Experts of a small language model.
Training: 335M tokens, 10224 steps.
Below are experts of layer 7 (counted from 0) of a mixture-of-experts language model. Rows are named router (the router's row for the expert), gate (a neuron's input weights, with its number), up (a neuron's input weights, with its number) and show model dimensions 128-255. Each number is 128 + 32 x the weight over its row's rms, rounded and kept within 0 to 255. Numbers have three digits each.
Before each expert's rows: "comes after" lists some tokens at least twice as common just before its tokens as in all text; "gets" lists some tokens that make up at least twice as much of what it gets as of all text. This comes from a sample of Wikipedia text that the model never trained on. Tokens count by the router's weight.

# expert 31
comes after: "\n", " |", ".", "-", "|", "=="
gets: "\n", " |", "-", "|", "==", ":"
router:058122158112143153076117152073124131147156171118108097053115114103103154108131089104128165135141097142100126139136111140102092108167159094183048182121165126126128090088162133089118114112141132161142102076083104181183081075100080116147161175121156121128111128148122089114079126092079130180094122154101135122090127087089095153148172129142096115098131148188091143154128131161161175187112
gate0:048151196097123154094132164095130182113071124132149099080126101153097100164083124116135153091139063159139142119120110131161118162149129120126063152141126134131083161121186078136131163173112128181173193122112106147140136116190056220142125157151106137166080119114164107152096095123125106110112144103064117147178143167120081097161128097132207088096137131138134123136134107119160121166127
up0:113157163150057152129157104096138189138100133133135092140186098086138149112112144062086142185148133087138155071168105148125098120112135078144085159116100098129153168073173113051182205138133078132159079149150124131092153120154120194077097102129092174148074107040084132111136136109126117121086158107100138140161168078157132189145137205141104129143127077089069108120099134154095167146150
gate1:135138178124150134147138179207113149134130117112167136129151004085075093142115093094183078105117161147177139114131099125155100057111111118179140078123084116121145146122160168125151107135144170133153055128123171162166133124128108130119200181157179151111076086118117122183136095123101122070081177157139126156108148082140093130135147161139097059110096148186094129112098137148119110212127
up1:083122138139135121141150137205204104136118193134198157118116084172144103106165168143138129140142099132088079113133117172105072074118114104157117145107132124121143112171124139124100180114063161149141035162141172142117154101073149189114168085101161090171149137101112116179144132119161139116112135116124155082193108129172173093119157123152119153082145109108151122122155109135119112233140
gate2:136109112108117132097153098096122138130147139170141179103152145140071130129123090106121177152155079082140146124058148157139198141187105164137097114183124136141097101169194214150207109101063103121111098158118122135123120062146126090136148131096090133237163096075107132117097123054128160149155138132079091080098122158126106109162085101119175141138092198131101134122118101073190111067101
up2:088153074207112139102140085118103107128119082146165070122099134079136131130138129161136127145129090101159159163165147084123204082086145099132127146135124115121111153170105101140035100130149151099150124073095141176114092152070113147088105161110122121121141102109133120171087126119106095074082158104083127129137169147064135135104105157153123108164158136129157158152154166151086078096123
gate3:115158130135137138105131108134113090137132117139064117101162091143089112130163099145144168109174115184130102127098095126186164110121169123108123163160078116212160115126148157118106095129043130127167090117155115125146155118139167156136163141090153122120150138149158130134139130159117126113064126098128135130179143163121112124129171120066152143074170097131061130153136193183149143173193
up3:159086110168195148094225136142226126127178120142086127129135164114132135154179117132155120153124126152158122124156105114156118157176118088144116151167135139133162165095155152171175099113114114178157094145133150104100132085051161106099127099120136123157161152078146198112165107149100121151141163098114199117119154176172172171167086138169095167042170049072083126102159100120167083162137

# expert 29
comes after: "0", "9", "8", "5", "7", "3"
gets: "0", "6", "3", "5", "8", "4"
router:181091099118078132170151113089104121118120160180133066073153146069146166233105115080154153160106127136158128085106174094121066128120106137132140094156135142116095108122105164080121174148157115125124185168128121093120096121122152179163060066145104151127081173115121102145120140096085150126205144041128120140210145153148172135105093141133116104131163138135084096094123137133106116115140
gate0:153124083132191155182103116092130142145089153095125186129167158147072090140083172109112117102125148157111103187135114138204078123115089134199127156157129176169147150167133123089169164133127068089082106152177121182161098095111177164147137081126109110162127127156127121124088156136085117107097109153132056158145132119100145120111181089082119101116137086114097111189187149087103124076166
up0:141104052089137103169081150120104174126141159077152148128068113102143115194070158150129122082143128165109126146145108071127110127085079146167152156089181160153096144111079167160133192130109087087088133098145137139163098121104168075159179118172105080114088160132085174188100137103071098067083126164169088150092160167059198138113183087156180101139048117122147167188170076112115137207107
gate1:133099115130124096174142070125097128111085153117168094071088117121154162143093076124139105110136140148083138148093140090117038124122122156119202104086106104139172187102149164193084133137107138198122153147180147148109106124120149106079102136086127139095127104127132128178101114165159112126135118157174129173134097161184076158093141083184106132151116160088135124193084118158081085139086
up1:133108111111147090166132116073093144140091108128096130183135124129130102144093111123124169204142139123118132126072045130096128126184091060137168110207112103162110151114140122129139128154178098166153142146145079174131127117141086201093122118119179102092157119178122119181184177159137093091088179118164146109089115167185085162104118119064150173130124088090144097173124087137161127076075
gate2:130080084088149118139142153117159165109117114183185102143130098132136107126160094135148109160062117165133144129073131166110156134166138110102156125144132144162084205144147065083150105180143131122104151129141117181140124100147121115178139151092151144125120158200130117175147137104081187183140171101091079118209169152117139132168126148137128072120116113095128126124146161115098148082114
up2:078095088108129223171115105140155060121163185111115092146098046129071160114163153095094148116151072137124115083153027081140130109129120156188117150090125145160108123133118173142125131136162152124080098116160185116205095120141114156160097131112158160135147108148140178119102105118151139121080115118178110101122161111118118118148115161143126110119088127154133145123148086132078198141067
gate3:158109076109088129130148200133157125130117150172153201104125152168155109145138141144090126121109156120132074137113132211095125124122115177107108110090138155138107103116131092097176088150130081139125193125113167180170102150165112150101199116119147163166110134088126147118135063141109097123098177116108089134147143159122101094062142123122099139121123123111189134138096127164125077181188
up3:173151118135092108125135139114151111133146201118206122112089159155104126135139098078159182104104147155109099137129042136091146138130142142098065166114111104098081116098121168091135088105176100112127094155044179113148133120111102147098101117116128132102150134141144086144137114157177150112161118089128107134113131091138123109145125147146087152180126206124100133105125099123114099127139

# expert 25
comes after: ".", ",", " that", "'", " as", " which"
gets: " the", " a", " was", " to", " and", " that"
router:117113107103133069107167110163132117122071118123095114118135185188152135060059106135163136159154131081108089137143181140131199159151165109085118114140118149144187148117131094176214115122135138135142166088141126151185139095095102140074169139095127130115147133121083113109129140152122094101089127105141112100074164087102083105071160134081172151140178127161084111157137125145143136150107
gate0:113157141108144158150114114128140053118123090185180127114111041085132133119133125104140125124133088097125168088110143133126159125115118119123107092140076132175127167178187132087139070123077139086087193156093161172146157150144155157136095116132153137179172130183126157083145161148106069133136091122112077053162141072139121099105124131116143120105161108031099183121157136127124083186155
up0:150159115162149143199149120105077096138100107158073128109139179142133147143140147080140230176166115086199128144168167188161174145113122136173061199091107148120121069089156098068176087108112107147097127129105145104149124158117081172130108080194156174150150134107110107125182112138163133157095143094115059145126133064145083088099073133040146127108166095178106197180194080107152122128131
gate1:135077078126189115164116091083084102121159121143063152135116152148076105131151078189105191144111149128163150132152132066141132127078102158047146128071159139119137087072119069087138108156141134098114172115104156193074120117142153124191131119141128127109159147112180115175130115054136129121133117136143144129104192110125138144147135114106226108132158156166106122151111062125090116132070
up1:148129158111135096122124064066132096152138154171136154145153189202124141098108133121160143154152096162179079150070132087129063112157135206094091098147084108104168126130115163159165131125136158139122121081110155117054103114140150164100123140155099134117132100175087141126163157149134118117107189154150085102172119161142104108164110078113157189117124158191194129123067117100113090117108
gate2:144088153080082139154079115141143099124121168104078135095095091079190146192129151183127130093138183098130126134101131145135147099107142147119101106147113182173148084136083139123122167142061119126107095142151083127165108152119083112116182141072176107114115131082110124187104140128085102167162138110106187140118109127182116140152064116130113143092123107162096147106103181110086152095090
up2:103153102130121159068194146148108104138132121131160130196106167196115084131154119073130154114072127118105085164165117111145066118137077149127155073116183092139057141121132148086141107160112170138153114106144091127152125119131177067153113123130100162148100132164177090093106139134097170163124157166119110110196121183110153173140155145159096165080173120104116153153136178115092143102121
gate3:131109151157133103070132111113102126128119142116125134142190166120094104102109111146162120162165103105131080096088156140102111173090113129019139110104145116138142141094150166087135151156090169132119109089090104131133129117187107160158106098104080100100158166173129110099102112173131093108191134064176102103140198133155083115174153140011128158134106112175074140127101144111115145187097
up3:120101153118164120183179089146135177119077100176100132177117170117150115130132129093181145154131105112140086070112150096121161123174106150094130091090137169181140151117162082098197156074199140143168136133125121169097142151177147158049113135106140116094160145180169080107052141117149133132104118073124087119139132112149081100114128119078118113123144107171121125152127138068093138116139

# expert 22
comes after: "\n", ".", ",", "9", ")", "\""
gets: "\n", ".", ",", "|", ":", " In"
router:076092110117138164156142088112148082133158117120144137120147097144110074099183156131059133123110140113115116125147112141152123096119140122158114149150151109113167180105075187097146161110128118104098144118148179161152171094137184126138081139156103099081138098113135125158134126161215136113176118114117144124084113141114124157121196126144128080113089119097196144136152127140119125110197
gate0:107163183135151173156169139085140083140105083185178116092193129137141106167113141114141210115192131131136164076110116119194146131158110168143128118060099100131124166150122051107160135104120110168130136127060152093105207129149124110136101148148134170127136138104145096126124083131208072114128117134170147123147096153181117150092130142116108121060124154091211147127137087079112124181183
up0:073109119048166085109083135128071161110132182130104133106068131113105118102103074164065103183083137149117085174129182164106139095113151099178174148160148166144095130123161199106118120106135096129091108151159056123132075101191162118159125106134120123120132100162095132117125186144084107126141138081094081113109178164084132063143122132176131109182132174157055107154062183153145101075088
gate1:073128131147136158087115152173107095130112179127166160109161113125108117127141088117147128081115095146144147179133129101093131118101102120161133112162102120119061151120078091129136121147126122151064202114100146162152127083174126131094105124167131117093144142153142154147212099110178145183086133129116140119160200148076096139127172120185162105091084088117127253116102136117093117070156
up1:102098094067092138124145168172093170128101103113140117111083144117158140148104081153107141104155108138129057192067145165188070133153073140136163099133108110124102178063152088127077092134115203128151118206125132134126113097156084050182103152112096134083069124203168141117127108107131146114113142106173091117099105155135143157128145143160144115125126127120097187134165143156237166141169
gate2:136142133125175134171060133173143162116086183142105114129106120152069087173129134126115154149119094110151116169142156134144154070170103096139108156099085130205137157174157131111108093055090092116084094106104135188116099097138098103151142150124063133099049125139084145098128074131136100175124142134095154139092142114038130121191155103137070104130128135169133156119112191123144138179193
up2:159156191124176144089138176111189109135132154095123123051191178131159137076143093108146095129133141182158108150094044160102076181060144154119128065082187124108142116159145147101143136106144135180159114096101136159139112120165149124108139102160169146115199097093093121113072214117106124150138183118162124162148119077176118116018096143145143144115142149154100088180203087076134129082131
gate3:120138160120134034132124075167138117110100123184115125080120173149130050107114150119116116153131111158133121097172132211165166131153134056085171066088190111161129127171135088165179098078117127071044165128165142139181123130120124076157153092048154134097083094112166129151050139153107133169141141128146073184051129195091090208108107129085082143162148144140181099124135114104157172124160
up3:076139158077088142132114153086036121142164120127081108112129081116168126107168084126085165092115218153092137102096115064119100135160069179151123127107107183106103236133141066203108166153184157095139127132117115136104203142070131108115171160094172114111128139124147103180182144147183082070100124179113161138207105121147147081099101170119128130138109143096140172154175097136132171106176

# expert 16
comes after: " the", " of", " a", " The", "'", "The"
gets: " the", " a", " The", " his", " an", "The"
router:132132130119120100176087135166157042137127115120174111123169079124064123076106102159155071120117176087192181132119192141143185122143066139043164154109067105115153124172121101119131114100129097139120145121152129156183148166114088117113139034057173150159128132152115153092152165138145103094148098155088126197098133089153106137116046111087132110138104158122140072144155110172076134068095
gate0:088088148161105094145101138175123087125092134182125107104101106162105075094146157104156135126156117159159166195143121144134167113174135135112157100096136094158126126105138152151126055116092075141110123159138089172142122117128143126123142079144136193095152147117126178107146120104146030172160111139126083160117179157105125125097108124132141100065071168090128102075124151128071145108133
up0:098182119113134182039069135163121089143159127099094192127088162112087123092121161091152053162118128188156134139175080093100151069138109129165111096098159080135071143124134139189138099133181113104124108147135097134165127129052078140145125140132152158120103113133139105148135133121102178081118156163109110198091168130154112109159127137120126130146175104098109120134119168147125179119071
gate1:079122126115130095148088121093098101123109157191186149098151051150141048101123121202116143167149137173169139147128140129148103146130029076143143110117132070112062065160060113156139091124125086127091117104114126171178114161221177125068065124102134190169135060118089130144136147112106135108179109097064118154091164140130091118125119096146134145179129177143165080154113137103087134116096
up1:067129110117139162089125088189048100116171160167114157056053126140205096119080158111081176096091084144147143140129162126090133143128064115080142160160158104062137079192080044113169095122072077112130097179113130159221105186133145154170092125115188137083158101160079133125124183086096124142076103132171075113117123135109027123160183149116091128134133128112101122101085139119146147109155
gate2:093139174079135117238149160161182176121081119094101037141109182145134143150091136160136132168123148160147133172112175126101161133125144146127076126080142189196141125151158145138117110096104053163131081137150135144158124133124118158110111154095128107150134148116115162154115161147172093098131134113143123163077108158104143100112123093066143159104141151184094088170204088098156124119167
up2:105129139142176072112096142112134104132108133056134150196111154166165168153105158131197125143156121075118215062213095149121121112110138180179115125131114172144146167167140183134092129184126113151135065132152089132164176088078105151151108123106119144139123146135161102182173142156080132180120133169068214100082126147062077157093154112109151086105159103120147053171160139087132170117137
gate3:145126089142168127115116113128182164107156108115205169102107076094140149096113141125159093102134178133205068128081101128177143160161102117109155101108118169085118152116139102163170109127100134103096117210110138120153170115146161136109096163133077111062132113069140123096087152167125128135076161150130154095091123162107168060173104180165130106133130160080143190117131173159157119147160
up3:118148070109145139103148168168098139114135082117171089132088074044112094151181108127176119116142129127170147152134134103093122157089153127108100098109093161105155147139139105166104163130089097152115189177171159117136119134124114117154113202090118058096139144160104143173133136116093103190087106151052123172089162167165137029139102157230082115140174198109186121102140182167152125088100

# expert 3
comes after: "0", "5", "7", "4", "8", "6"
gets: " |", ".", "\n", "|", ";", ":"
router:121148188117139154101127162061120096121180161167147137108166116138183132149138209142084127109178158122096112117107082130162100154209152084123102085097132092096154192168098180159167100112150133130091102130151129157155086134093147150202104136053087157116127085120141064151148107175084101140140115142064123135146102150096112086200175154158098113108183141111110160162140125107091168116183
gate0:066136103106076136126096160160138131132152125046116112090041103099175126119169181116101103172086180178145158129144126097143147156188131108110098088112135145110069201173146140093167125173159112132069148082157075138108124111123161163129117125127137114096150142141121030132138113154135128155145106173117156120228060129120091154083112103162145121146135184105170184108116124100105144156151
up0:135112086163096155136131135110102103132126123111098126094176103146105127128132138090119091178089071084156118117145144189153084157114098112177116148170160100089102141134111118094122133161150117078137141098166117118149115151144123099174060090155068114140170201134103142113117130098130152122176110166171144141255145144113109123071101122089096166067131138123111100143154081099151110097100
gate1:098125132081103155133094124095177138126094125165160105099100054149131090126107115147138123096136110145131082206104123103086064139141116102128221124105124084100142200183126173144109069150122121167101151095070135089121113100122136115167173116053133156090171125078147111117162137093136145145131164125126116108107115065129105101151166165138149095093140147147126133168094171208151113172162
up1:131125124166126148154114140057131129131153185123175138177119131107104086140183106135113105144103199138173116108157184167101174074125119113127139144164115119109104145139178183125131171205145123100104092125132142137134116092181059123130105166120118145146150139184119150128132128126170118130107132111043155143148171114118154190099137145063152122118153149169110149149123084128149188132090
gate2:114148155118180091159094127127161082140076059157149158082071106130083101201128095137159111081115114152091068120145147153158188212143176145151095136087145157144134095176170187144194126106129147154102121158113142210104142175113123113095093139096118094122134116149117087103158127152143102132128143159166181089175110150118066097154115097176171139108104214096151094124160089151147168102130
up2:125149152133100132109122082152124048110107116105158110098153140089164138123143163141058174091176132122102162114142118172141116121138156143123192111173113067117136127082153148140178168129162091114108155109117120116128138145150136180091096101175159059127107142151097139141125100153125148097114174174105098171135104088100102097148100044104193103139149110110131147145116134165092122120041
gate3:166155055143163097120076137101042119128108127124090130168131101163167151144137133191129127138138169070148216049134155149171154159110126107140128107098159135130155099121173167123128142140142137162159153159102162174091202104220156091154080158138139166226160146212139121152091132107144110103176101094146163142102133115112123165162123108144121077120114151103178134121129085099099140190141
up3:166125118120125136159148140139121152104128136160125113126071098061052125176107091148141152145120068113161171115120167134114133094111077176165105138049145093110114150100101107099096104124145062176064202144099117092150086074168116126122121154121124099075097142155129192150113157140120135148095165103089102137117170106181163118095114158110174155130124150170127181106114087191088097117064

# expert 5
comes after: "1", "2", "0", "3", "4", "5"
gets: "0", "9", "8", "3", "|", "–"
router:123158112101130055106132160060056105124101142104048099099092135155110123103126081209134094144179133083164156141160100150112144154144101098130113100162168171158076104181135109136066102111160144175140074130144102161131073161133116080164141162128141129119080126149181134088118123099093136159165129166123159124074118155087151167113172138141141101164148118082130147147097144110119135121164
gate0:081129185059154145173142121073150120118114098107130064109094164177092156127122161173093168102139196104119121142112124190139117178146123135098116071073093108111163128140119152140079159117125154119095119163195096139152106140122128125199113126034185101168159074163153166119147163115091163198048131098093143201176146146118061165172181155098122155089143119122133112119116122113142089156141
up0:057165127104200179171120146103112184112090093105132077133075158077155155145146131136081128105147179054084147104082092176082122198124085166145127115109137130170081150166082167198112165095132143125124096182145102104156059100163113108140102139151160081167116108146159142093145163113150145150124154119155142205140110150156144156169161095117165155105139091094082118133122168084087118160104
gate1:103074196165137106115086138106080140136108133105141108068126145156137080155151113074168129125155133138160102078118086106092156110118095125133088132082105121168149197091158100183166141160148156185132085171069106110150070148073080118118117146123143153100145130137069143139094172166102159111117144092078080150097144176151168099104119125154117110109107153141166096119122144094173109154149
up1:137108080133181116088150121123201158120129207146138168138124173152088112124084174140148137171080155135136118124080086134105093145163088148100059140106129172139158174101103126142150113133119105151144102093132122197123140077152119147124110159082097105106157058121056116172162122149105152108050117075134049109161146156125130104120131116112128174155110123174152112148151131095112138116116
gate2:169116131037118159107157062113070122114103161109090142131082122138048157172117068129143110101145100153117118130166202154111114148213149120146147129086134095099094113149097184074100149159121159124132077132093144132119107153132090144178167099160098166084089107138108159108088099112129147143150120148135175157135113156132078119150124147151134114117111135162060122130116026137118115144086
up2:116112133188189083164122091165122076123185097082132114125133100160164114105079137148145123118129143093148069112094037130158093117125153134106146100129047140120083133092137068148164101133101158137123082160125140097158109125119144117129177109157131152159174063136127101093065070149163106092095134126146132084108191095134088170136090135160074140162074115197111076088081166134128131095096
gate3:134167115165101072154189071140122154119172150184136126143126028160111123145111102176151112139185161105131138152146072133176101113236099151120157127138084142104104134125159144130136118134178086117072147164108088161133191140073125081060134156150115151098104148141108153147096158143125090217095188106152209111155137114162117148105166113135121083091140125134132107104110097156106132164187
up3:131166113105102124113130153154093096117207133115182121078129089223097089163121129109108147143103131156084104153123103161168132086114071102173111149154082136133057102138140074140049103147164127063155169104084133124129192176147125044184132145153166129077122168185091129107097118105124150149247119146114167088106073127176130122162104102128155094118101120126144090190162080155067135145202

# expert 13
comes after: " |", " in", "|", " of", ":", " a"
gets: " ", "1", " (", " \"", " a", " de"
router:120164129108076081152120091127113128136160094148171136177222093117126067141113112154085099135136142126132112081137102138162100142161162142184102124117059133160155125133111100094182104184124143136144099141145135100136183139167161081122111137137159114135125118141124073124149095181088121105091133152081138109102174129112152075148100120046154171097105088132106107082120135153130144147182
gate0:074132096123106124138084163143160145128141107190072143131166112150159158123154143146089171106139076130158127132128133140143125173100180144170089131130097121156130130120165137156168117174152093147142090098119141142083137057183116164177092120156170190093094160141122113101099112123193091148101148122120155148118180155147114087125167138199109075151122128131199129125087133150101087097175
up0:148096151087128196121085128124077168117126188101057129087066147137173133118159188157101140099131135150140146160116076108150134139100136141116144122101179154108142148119111161111195146131160178139099123175099165095104116156148145098115152132123136069109122166087112130137133090142102173098122070113087136136180089109101158124133103167157068170148085110086076132154135140115128204137127
gate1:053177191164097100180180107131187161106104061187119097086109064109102109208105149086135143158090098157105088143146148133117084114130106104170172097146114105163136131170120073114189163147074142148126114154111144121094111119128171183046114140144139133094153166136145184129125108178167116157137171120102178131128128086114106100121094161130156108129108164137093159122155135167091076156139
up1:136075111080098114155093152073089135132140188164147136098179124191114131068111107112096154096118096113148141132128144127132089158130076176084112096079068107149111182123150149155129103103098133167157167134144105183124111116130056110101159068031115162102058089090087110154130125063114102120080163116156163103168121181148146114090129094103139122112186117088092100168170130093090165135129
gate2:191112082109138112104147098196072163119093139106114131131106123036141145157174091115131142087107119095129099142135104102198183101143143103143150144119095140123184139132136143137187137112098146115141172150146133200114159136219094167118163150136114092101060147104150087222127082156150143107113166084162154164108109116162160144139096135093129142095103166153150184149131138120112172174159
up2:084167190094171109131099152141107138127113119164137122134085132104113141125122115112139119170119134081152107119131113130121185064078135157141139149152160116096098151077149076119161114105145111139150199115119123116125148177098082077152161122159126122111128153176154117140114121176121087165049072103146116115162125130114173087091159143159110066151156132143163137168129078096111091166195
gate3:084169090168160153098097150136129162151136108159146162080145129165090182139085113094189120179162130154101177108124192151104147174129109110069127105131125125094068117117074115081112085136171063143128079081102149186124120127110155117150130159116125166153157159131089139115137136097125130067106164070165146057126174107125136108120098114082167141148174156121114155132102148131162133144124
up3:148100181120127105105180119154217143130074103151096098138177096156153166099149148097138136088099176155200174122185148162120166145168169172137111140091124127139110143123151184177138131065096078149188096135153143162113158084124117166084148089131118138140175106118078090142125102101192132149086081112115111109116152120116117121121216082079132107092138125074137140122101094101073155088160

# expert 14
comes after: " |", ",", "2", ":", " (", " in"
gets: "0", "9", "3", "8", " B", " W"
router:079160150192142147127109105151116108101124094127067126148102112137138145158134138136133156113167163158142170092171147132136197116124116120103172143160117147159149148166113210136118144077133182103132153158097128134096184077113074066129127125182090183103158113173105070122159086098085181151151105170085144145055138147158133189100179179179138139148134145135160129167111140137201133161108
gate0:107104087118136124105212166145105128117049105121117177130113081139146138171084102107106129111113093127230142188076109136150193103136134092170141116085111119131169140150105138133202124108093144149170126138146171113101131090130171122087200152121110074106104111090125107105111123187218098127138130143107108121109151192135125118135116086102117131128077185116188159147054087141148138135087
up0:138143120094077133126103139096154074135138159145111091097125208111100113123119112081132111133120174196161119097112110184119097128119083110150088135187139139167121068113125102086151118166160129134192130136155137082117097118163119168121124129129123113145143092106085049113124129124097094202084119143105144225174122064166098136124111157109094150120175133171154119125120138091070138181099
gate1:112110104114216097132177112125121132113127089103157112081106146110147134135148144082117124117105081060118182167150110123030185100122085153159111138101128180149106135124141116042218141149145167095140174116125109175109086067096128146094095115142138126103177074047069144140178067099133174164106118116134168160099178128108091125127164093122113116126126138124087102108097179139115116074078
up1:137112101143144189115118141057085172134063153130115089132124160129094162126117128149111079156141192173113107065164101169185098117132124129083170147121104103153141144182127159118084113117154077140125134072171121187159147125123123163128130151105095112112105073131179122147091121170160136112133092106134109155158062092120042087069162100097122114074108135160167160110211121089079089230119
gate2:151093172150164120115113150131142117111111150171120117136147148112242144130087213093152124149122122154077097147165088168119171118120105075161058102090166115180141109186169168161107154132124110173161153113112126122143146116068150119092117144138092149131127150067110119079148116103154144103180121111147208116162127130111146129208124108133194059106102173104149120124140135159132106089128
up2:127140087117110177087120113143112104132117058101171089190153101123106101127150119151111079119124151147093182171183134088094170128103139156159097123060094118126173118188128108141101088156163118127135118137146172134144126085125139175109119107112181145099146133080237128149135098111116209156120092165114107108107112118146154162152177145143091108094161118132155122152093168115156150143157
gate3:055132135145145133114106124095197147112117159154165111121171072096186166146122080127114130158074079093130109160086164140145106067152105150084091128126152168166091162145141121093110124128093133187142135128111165162096105103133158124112111137174126132121178106102118073156168209144145095131121165120079125177129170126190106111103157136139175155117182123173153138114150184171095155110125
up3:203139124160095112096183170162124076090144138182173152070088206075189130150142108134117205091136127151145130118165155113118087116143137139069117120114125121147204102129150157226148144131065134116172163175073102106131166126117147111129100181184067095118155132128108158162117114109104104096096129103085115168116156104171124139118186120128103145123148103121108168172238120105095134169103

# expert 0
comes after: "1", "0", "2", " I", "I", "E"
gets: " ", "2", "0", "9", "-", "3"
router:047152122163170155122109174104118115128101145053151071145138107123178147095110136192117098133140112121059111117110158179096157149078143104121112170106095096135121080121160094135113130168153130093114114120082171095163084126135119166145103174103129097144151109209168169106108081201085103136117141167133084192136121124139136150166148135089071195111154142117110092134109160140132166145117
gate0:101089156082130141144128182147159168127131148112112145079141149171139205142103100163130163134120132128117157167098152083112135157064041114098072092106112123148091117083146113158118098136170168162123180198101121120099131113162196128130129086139134137158078173087173126096119146113131089150174115149160139157159153156135069140180061158139095129132138109141139135126152074118065154096137
up0:193138157065088077133160156171160134163154148119087120058147124121122161098097163139117137086111126127099092130123144077117115127113095109100100109143122121103112137098130187185123133146154106059128128101077150120119103167126094116110120110104128086116168133072175103104102114115129144129156142188098132151166171127053061149152070162142144166150144160115155129106188116082187191117164
gate1:116132057133201129150166126158073082133081194109118161122082131181151100143134112138136098126107098104140150133113144161117127112147057144154041099152111120167055191103176068165115128094147103129121192145116077106102124117063162137114148122118096121101115090142138146103135136131103089136123146090160098122173189137171155080149085117102143163079123091083147108122116087106108137164168
up1:151142078161100137146096112107152110128168176172124089172131116149136109128086136119071132109120101113161163147114156150155160071131107122104125185190066108113094189134154134129087157098130116154113129089112116179108107115096189097114128158099100139136121127086093116102185137146155111095183123104125128176137160089101149120100129053072041126107181158109149154103118113191089137109173
gate2:118176153132153155148116149080107137106119142148131105061156125161168141130124115146189181116118063088142099146118155159178121114138190103076056073118069104116116089165149129147138104162108111131144107140104159123133130085154154147128146154107170155144187133157149131108100132093084124127093141086102124111150121193085103089148149144138157151159105143187122110139158092101154170157068
up2:117152043148098140147124135128159152133127131144168158105126100096173133171125129105147117176100181093118169157130110128117148122077121102159141132094158111109126191147114173102129118123124125170098174169141132097112121119171155093105160137138114121094076140119141089098198181107167124139165162163121077105104186134095174122150056130145109099105145124126180131166068147167145114061148
gate3:124183141145164140148152147096170092126133142133120125097181090111148172130149101134152153102135144206129079108123084144100126198164067137123151089174128143119130094094139093086211076109119130146107115093085147138177126103114143151103124129113110120098149123154169132087124125150090100208108074079099136130089145130134106116122103086096109147114124158090138145157152156103102172155099
up3:151118087098186123116127105197119135140155089095089121147154118222147119148132118096195158057145113166133122139120129122086131103145081104109170121149106160142064128162103189100166194147126091101112115125172133088134174138102113094102135057113150110150121129161158100099078097117088135111095120096139166171159162113143130147117112199191143137151083107107113119138107114114107068112139